Weights of a small mixture-of-experts language model, trained from scratch on English Wikipedia: vocabulary 4096.
Below are experts of layer 4 (counted from 0) of a mixture-of-experts language model. Rows are named router (the router's row for the expert), up (a neuron's input weights, with its number), down (a neuron's output weights, with its number) and show model dimensions 0-127. Each number is 128 + 24 x the weight over its row's rms, rounded and kept within 0 to 255. Numbers have three digits each.
After each expert's rows: "mostly gets" lists some tokens that are sent to it at least half of the time. This comes from a sample of Wikipedia text that the model never trained on.

# expert 11
router:126172134155150150137115094123136127120122138107116197104130168162107142141112159147069117129143153137104112139106162146126089129106148108118109106187141164131117092151140111106132159157167116123129107096132127148127140098095140089163116105082126148159117098130171090129101151098170112146112122139118156116119142196119112148139124132089103142132173109165135131128116126136106133136152
up17:164132141173121166123080149143139120128091119133096140106153187113139122137138132135079118134098082149149082136139108131128103129127140123083106143153129133095112160128094151147147127094159120154131104109098137101127164117135141096125105084089146135113123121112170100118118138117171078132096139160147092146108144139138091143133150163127088099160123144156132093166140118120080104135148
down17:146119137103108119074118103112111150108134134106117114120127104140114126143135107095134156125173120157096086156123153163088118131135086125131122114166136109144105138147162121150151192144101184124161148148155123107139133098064135123109085090108157165115098114139103111121133085150097155120178113127126091152152116135149096107173142123122083111155118118120158107125159121145143143118133
up18:123107111094112163099105117108137105183082165111113174129126163144136139133116121167111173108122125164134166143069135130151114183111151126116104114091119103108130123159156116172092155123169136146156150137075126130151139092142120107123185102096119123132117140150122152126143134147150147124112152155135090071120101136143151131129135098135128084149121106126106113157124111103109124155141
down18:105113141134164095125125147109193091136134162160126130131125102104090129144101147089143143103131152138080097157094130088092171147104127113115094106118150134122138144108087108157131113136138118106111192144145137067148161131127129058140127151111127158133112139155103089129143131115138132131122149123137150075090118102119153126150130135079141152114133092143125115136140100102141115106146
mostly gets: " pre", " —;", " %", " main", " MF", " FW"

# expert 4
router:157168128169126158130158113138144096101112147131148113099078104146087087126121141159102138164125153129106099133144159083181158132143128122121148129142146156148070096159126139146136124094162171121181117117111098134114115102116148105133139154081145158148114104143136146156098138127112110116079127153121128129076106121104150168143125154105154138171098104136107110148116140103127127123117
up0:118105062144133153141110153171161163183138135139121120127121163175097132154107106115089095139128148158115165100156157159148120146159140133166118128139111159138114121160102164119164128125152129153135097140148085111159120154111162110109133119132126088110090129156128103087116181132139169112147121151069147115145119134110124146123099116112140136152132113132105119086128095095129156144126
down0:085103154092152143117099104093119132112111120166129112119095154132101143107101122054175112129107145112100150113160107145129092117123158163126131123107148180130118125085108145121123141107115137109129169118101168144154163174101153121117129127109121129157125108145100118170086153139155151171144145120115151146136133142136139159085108129127153098119146155093131087117106102092129139172147
up1:121121115119125090172148083172139135138137107137123133123144105111105102139109139127125133122119154145107097102122123120141134126168156151153165148192179122120118132122137120117166145164118147167169146142121112130096144113116120122083107143122113125154081147131141129083101093154075112133069146119124098134097113116164097134108152095130124111142098132131130114082102151080155110161178
down1:150121113095137177164135070115139139131105161142157147123133139135117166123102110123133135154101164122150168143120139102138135151147154132114109155174139122073146153117112152082078113164131127103124104170136126132157147136138187136173151158129138110119150129136137138119103121156161118112169113104110155109136128109160109130139115167170155085128145105125103123117102141187115129096092
mostly gets: " that", " which", " this", " between", " until", " where"

# expert 2
router:123123125150126115107120113109147091128092159139153149092109165165087102105085172160114135139094178164104111100135142107106109176109121136143137147121136141157113136174107115143110149108147120165139126109141133148118129115141144149178136096119103153125138157192151155113137121100150163157129150117087150097130118126138158158107133148107135116196120105144117124108087120093136153161139
up1:142189151134166098108147164123105120138097074125102100098109140144066118119118132166127138084123154145107139065100142107107145161084134105157148155139129148160135135131126140122162118108086156130127137169112150146152135166143127134159108135123131135134164113147097115140113126124134112142107144137137104126169128123118074146108124130117098113153150092130094123107078143097175140163122
down1:150148117110102175063134126141126106093116096146144146141178101100129111074094126106144137125147180126164109135127115142143120093125141123141170144084114088133140136103145119095162150138157128121104144119176154130156096111099164131150103155105097130104168095091138127166151127157136142092114138139113096159101136125096130151144111129130089129094131135141135156106130108115170148093136
up2:145164118084081114148148095147119141154076139182145160122137166159112135123139125126127147107144157080123156136165100115140141127092106113121134130119104140152102132130145137104137175140168130134152152135159093143123126093109111141132130106128146114152133155175128143128104099119137093096104153095052113101120106095101114136119133141130115091142143081113094128103089114073141127115126
down2:090145132116082110143138168100169171149130085116121119170153142086135149118162137109116141142127118110089162102100113109116126178111127091162101097162112122089122139108186158140083096096131130131151106182121151125161121156131151096106095144146133129137132137150147145132096135135106099093122116126148120172138101137162129115099080137105136147130134114124101132084138124137160116131099
mostly gets: "|---|---|---|---|", " Website:", "mier", " early", "clud", " Species:"

# expert 1
router:159075094146154118150078134140175132195115108181169121068162137131107126164098135164159131122118135127099180144126120105118104131156113095129137116158109133117111119138113152155152156140128166097147132107129146117149127155121110142138144128108122137136132113165123115139123108150150134087165140161086114115131102103108138166110135129070115093129129102149125137083126124148112170134124
up1:099116122107104102137093152136131139128115154125140135099105092159117127131110136127134121181137113102149146130145104101155147109148167102083141156168169165102097105163136134161180115109109156144111163106138124099130115122139109120126181081114178136142145159087173133160147105159166093121130105152151130127112125132138088137141110101087128144131146091123097103175153144108140138120106
down1:091107112111091133169113170190147127139137156126057095115105123118085125160162149155125124108136146137143087087141151097124106150132157133109116155096142129112149152095096135137066169132128158174093129092143132132136102150145155138152132127103132128143086106125149115142163109135098128126170100152125109118144164139113117156096115124110122115133157127134100145107112129152114094138086
up2:120126115117143145156141112067158123123140128163116152129111150139082084146075137122140129122099168139132121107111136091095126149144122102163127107139187150144163148149116154179159169154138183077131155130164165121123078097118132112150168118121117122151136117113117123141106111095132138132131120108101131162141106113130140139167125105110159125098155105121114129169158114078134112110099
down2:104098127157108155079178176098121120115143121146096161154118159163137124103135133134083136125121141149080158143141110142150118168117151152116125148115152116118095099098127164125117176136133091144088123146130148111084091138175157118124133091121132122139118139114130141093111133116114174099138161139119172110103156130143106142150116122096120106149172129085105145109111128162108121167174
mostly gets: "ograph", "arter", "acher", " Coordinates:", "adem", "mercial"

# expert 14
router:169163154144128094113130098119152109136120153151132160117128117163144114094067152143121132122126135098132152148071128091162131143127161116091145118177151107145110116161141107125132136094112135142140147091124098121132144133142113124117121159130127174137127146180142115168065148124129111101107095135146109134126149144081107157091153148080118103133123130156092091102164161115105162120149
up1:101161119132143121178107115114129163108123159092136108127124131116128086120129135130139168153088159144094140125122132139108117105083090132109122157173160177155091140133115100144095149109118140158131103141163096131152155139147154098145116149085127171162131169140160124125084145087174128085118136145134094112099145136144093125137141143127154121158105143162108143102135166102135093098107
down1:123070108171147127150127163080133144145100128157126126067141126123110160140149130122143128163093099149151116095122141131111108098113113165111129117133105148120150175140111126127166146160175103114097132101119118121104154181118179127113116136102116112123071102116142141125141102149129146114115159148135141105092180147125109139106128154107125122097115140099097117097093104143148116068116
up2:157133151124122120114149117133115119163102125142176121095110111119111114133122144159133156127117165113149145111149125122133105098110137090124151127170119165163132121097146139157144114125126186105131087161120151140117105174129146144094133129135142130126105165105101151119105133144106086123170135175164108119127089183099151120108130173128120128117062140145071119128146146135118165082176
down2:133112122097145160080129089120173120088124168115087143154147114164141139150098147093100104114126155128126117152105168134117129094075078128116120097104097175122145151138138106141133080141097093161098163154136134133094127137107146129122142111115098104141143125124134152091167086148148116150072121159126078131121135153127155133110148113163124158131155123128150115115167129130158118134143
mostly gets: "ić", "gh", "istan", "bert", "ki", "ham"

# expert 0
router:138156087124148138159120130098172112132118162091126131098077165119143136091109129135083159119112140123127094108095170145119105165117177126130079096161118112150105143165146124162117146090142147085119118126100134136161130122130150152193117119126130130127109141116122140158137117140160117124119160133124154091149117135146130141116108137091146155201132109174109085108113144126128102127096
up0:106122143098094138148114113124154136104184135185124127110141172155107148132121115112095129120105122116157150130088155121120096121177149100074142162131101098144125157135111120121081108110107154137142125097105104176132168130179141123126158152153126175146133136121108138127113122109164133077143177168109122091130135134155121145134103158117128135148117159106150151137127110155094112174151
down0:132106119098099085108126123144123123122103158089105094162072085082144124183148099103105113115148102125116139146149137059128111131099112153157153114143092088123129130134116113133108110122124112150131116129143118102100125140135100108106126119168105105145149135167138109107096143084135123143139149103098097120135142124150111112173124113154085148159100122133095136130178119155163134147071
up1:117105133190133141149134054143154148113129154079155119125132166118150163127108169143118131127141115112128102147095115158096120122107174110118099145161112131100128165153130114122137128129131114149128120145161126094154127136065091117151135117103122124142133071109111131149153154102148131124075148151136121081102099152103155119081150145141149150134160144158165085149126140134113122158131
down1:075154120083111135137106110161144191125148110127069116123103142106126167116167119137139166126147139136137150125131090148139146108129121163125111113100088094108130114162151105144107158119181099116155133122147146139169119131159133116172165119110175135098100140096088180143114135149120117143109153149128113146148162117143109117095179137095136133108113109083144116124119116160123151125121
mostly gets: " a", " no", " their", " very", " Country:", " \"A"

# expert 8
router:147126103163149099100132103157133092115105139160134148087164172137091114146110159183121130078077099121120124138150132094158075113093176119101112166117104165130116133148143150129097120155110138105166124125152133119114124137143133167098097115095162120127091146134102100119122126109136150124135134130084139135094130133108139158134157146099094101135143086162123130107076137146113134129154
up1:165121106155149129092137128127126113114126139123098106093135096142089166115120142106129115176114137104156117077155096099120083120134142151128154123124160146154121141098145089194137124125108147132100118168150144094144154139105180113130121128159146117134157128120169145141117092125124121083140113101120128099120119117073088142124141167106096088133142130120141059131142152136090090130129
down1:104122170162135097115158114097124140088159140161093139144131169134116140117156109135109190139120103173117111133142084064103120110119115112125139121122127092134150133105112128147146137144115141130092134119153135119111103120176131119134105117123127165088126094134148130182121123103110121110128131084125158115158182201113141098125121120066107130138123144126142116133172153117149113095107
up2:128135131124136136099133117131116115119104118154120143107120101106140090110117158183124152124132121097155075148131117147104114088174198108102101138130146157169130162132147150168119105136107130082185101119114146110146152101152138132138111114140115142109094096087103100142136188077129127139124141130111145173141121132131114157156094123104106129132117091114139125134159177166114101113150
down2:102130156093080136115169097137123107153120108102104142117151098130146119088130137103085130133122129145108108141115117121154114135097093101164115094124144148147133114155137185138158117097149140119140129122091090070125120138153110101133126123146132129137106127096145193116093116068131097105122113065143158157127122100124117124118099128147094186096155134094138131125145094112149143154121
mostly gets: "fess", "ferred", "iment", "gress", " ident", "ident"

# expert 3
router:109198106116163122108107110151162114147110153116145128099052110126124137115124151161108112156105141093151146122123134106181159144152119098114121164131103136144141118158124173146151153137161154097127103141132109118167160139093162115143143112129169126135118115114150143160145149119135097131116154146139097091148164128145121157127138144084122145149073098133104129113140165130089137138171
up1:207160138115153101129146143121129127149112104152140116091104138162126137093094097168096123140135109167144131152168123057123146179123115116137115120152160171139066161122115134195156098150103096122125172106116142174153128146086128125138081118127114140103123149142150118157124135111103122136154146159135116112127141157134139132093102117134133156120146118135141103121150125127125141122131
down1:146117147130106115121124119129097115122128111134113081145131124152105131100135189140144130099144094144143131130092184142118123119126101148099129085090171134177142145134118114107122095151104115108121162119107092145120179134072112116100094165112117181069136145143149134104110086096122155116124143136117134168135133123121142079086105122176119104092156133129135132118163104113118119116154
up2:134138090105171171139141080109171124069105141124143147087136147129134115123155122123105125161138128102162159094110145112085126128137154072138120163136169126146145161155162136097123140103138143166127129150114110108168124149137134080145117136141103108120115146135159109194088107122098117075119153116126149139133123139123107177142129098140088101119140139090147135139122131128113106149162
down2:090144139111140148144136122098142135169112186109082148132074162129145124107126140154139133136119108182116131080152161109118152156136176161141141193120140108106141131150145123111129114124149125127141122119117129107106103131058178108159137120156132178129088101139108095118082139144120134117120105157094148138097119145110162093131148150125147163112147148120160112115146131103107126150123
mostly gets: " sh", " cl", " ro", " Cl", " Sh", " squ"

# expert 5
router:144140123127129128106142072106121140135127150140169171098123147152138117095081156132106172143114191125130156124117160088112104099140140125097106133162146112120106116167139137151129170095143135127147149121149081110129187089123143125166122123103107137132115118156131118157111141084145094127115165185139143144121134154135083162132116159082131131152115117145100097128133131100159154130163
up1:170111139119141101127149132144134157121112184131118158116097164120108135103145106146107155110126131124144158104147097141180094116114145121126123134154138107127133131107178157109150137099140138135156090132131093149131142093114105101128126094108137136173133128132138071136128150107131149127095157180137125161108156172132107168138114160084188085114138141149166123061142131113154118124109
down1:103115143116129151123105113096125143150141108160123112152131144127151152114159070117125094144118086139108175122101135151167105089152101128170105125098126147152127126069125110079133126106130129167130137123106139133091125119077090056125135117112092106117123116121123100098129151114142122113138117127100121087115128129160129108141129096142134125146163117137191102166149122064160115139142
up2:116120106112123137138140121074104140128110157123103145116146123102116121088097147130148138111121149104155106130160135129123174180118121153127139134107148109138135089163149162198104180176138144102127152069139170132109138113140127131139180107155136101127123177121137120138099150083139140090140103168115120107107157132110132130173135133120137120151166139159111113117100163120152093096108
down2:110106155075087136114143143138142149150150137115125125128160138134184085113107137132140136132078160114142067148131144176104109155134147096149180084111116117118120119132123091113057121124153154137136133114113149108070100127126147109117140113134140129125104121153133126134097122154160126156108098163154118142098114124154124066094162136131166151105122110134099132142149122131120140093092
mostly gets: " County,", " Racing", " Jr.", " Stadium", " Center", " River"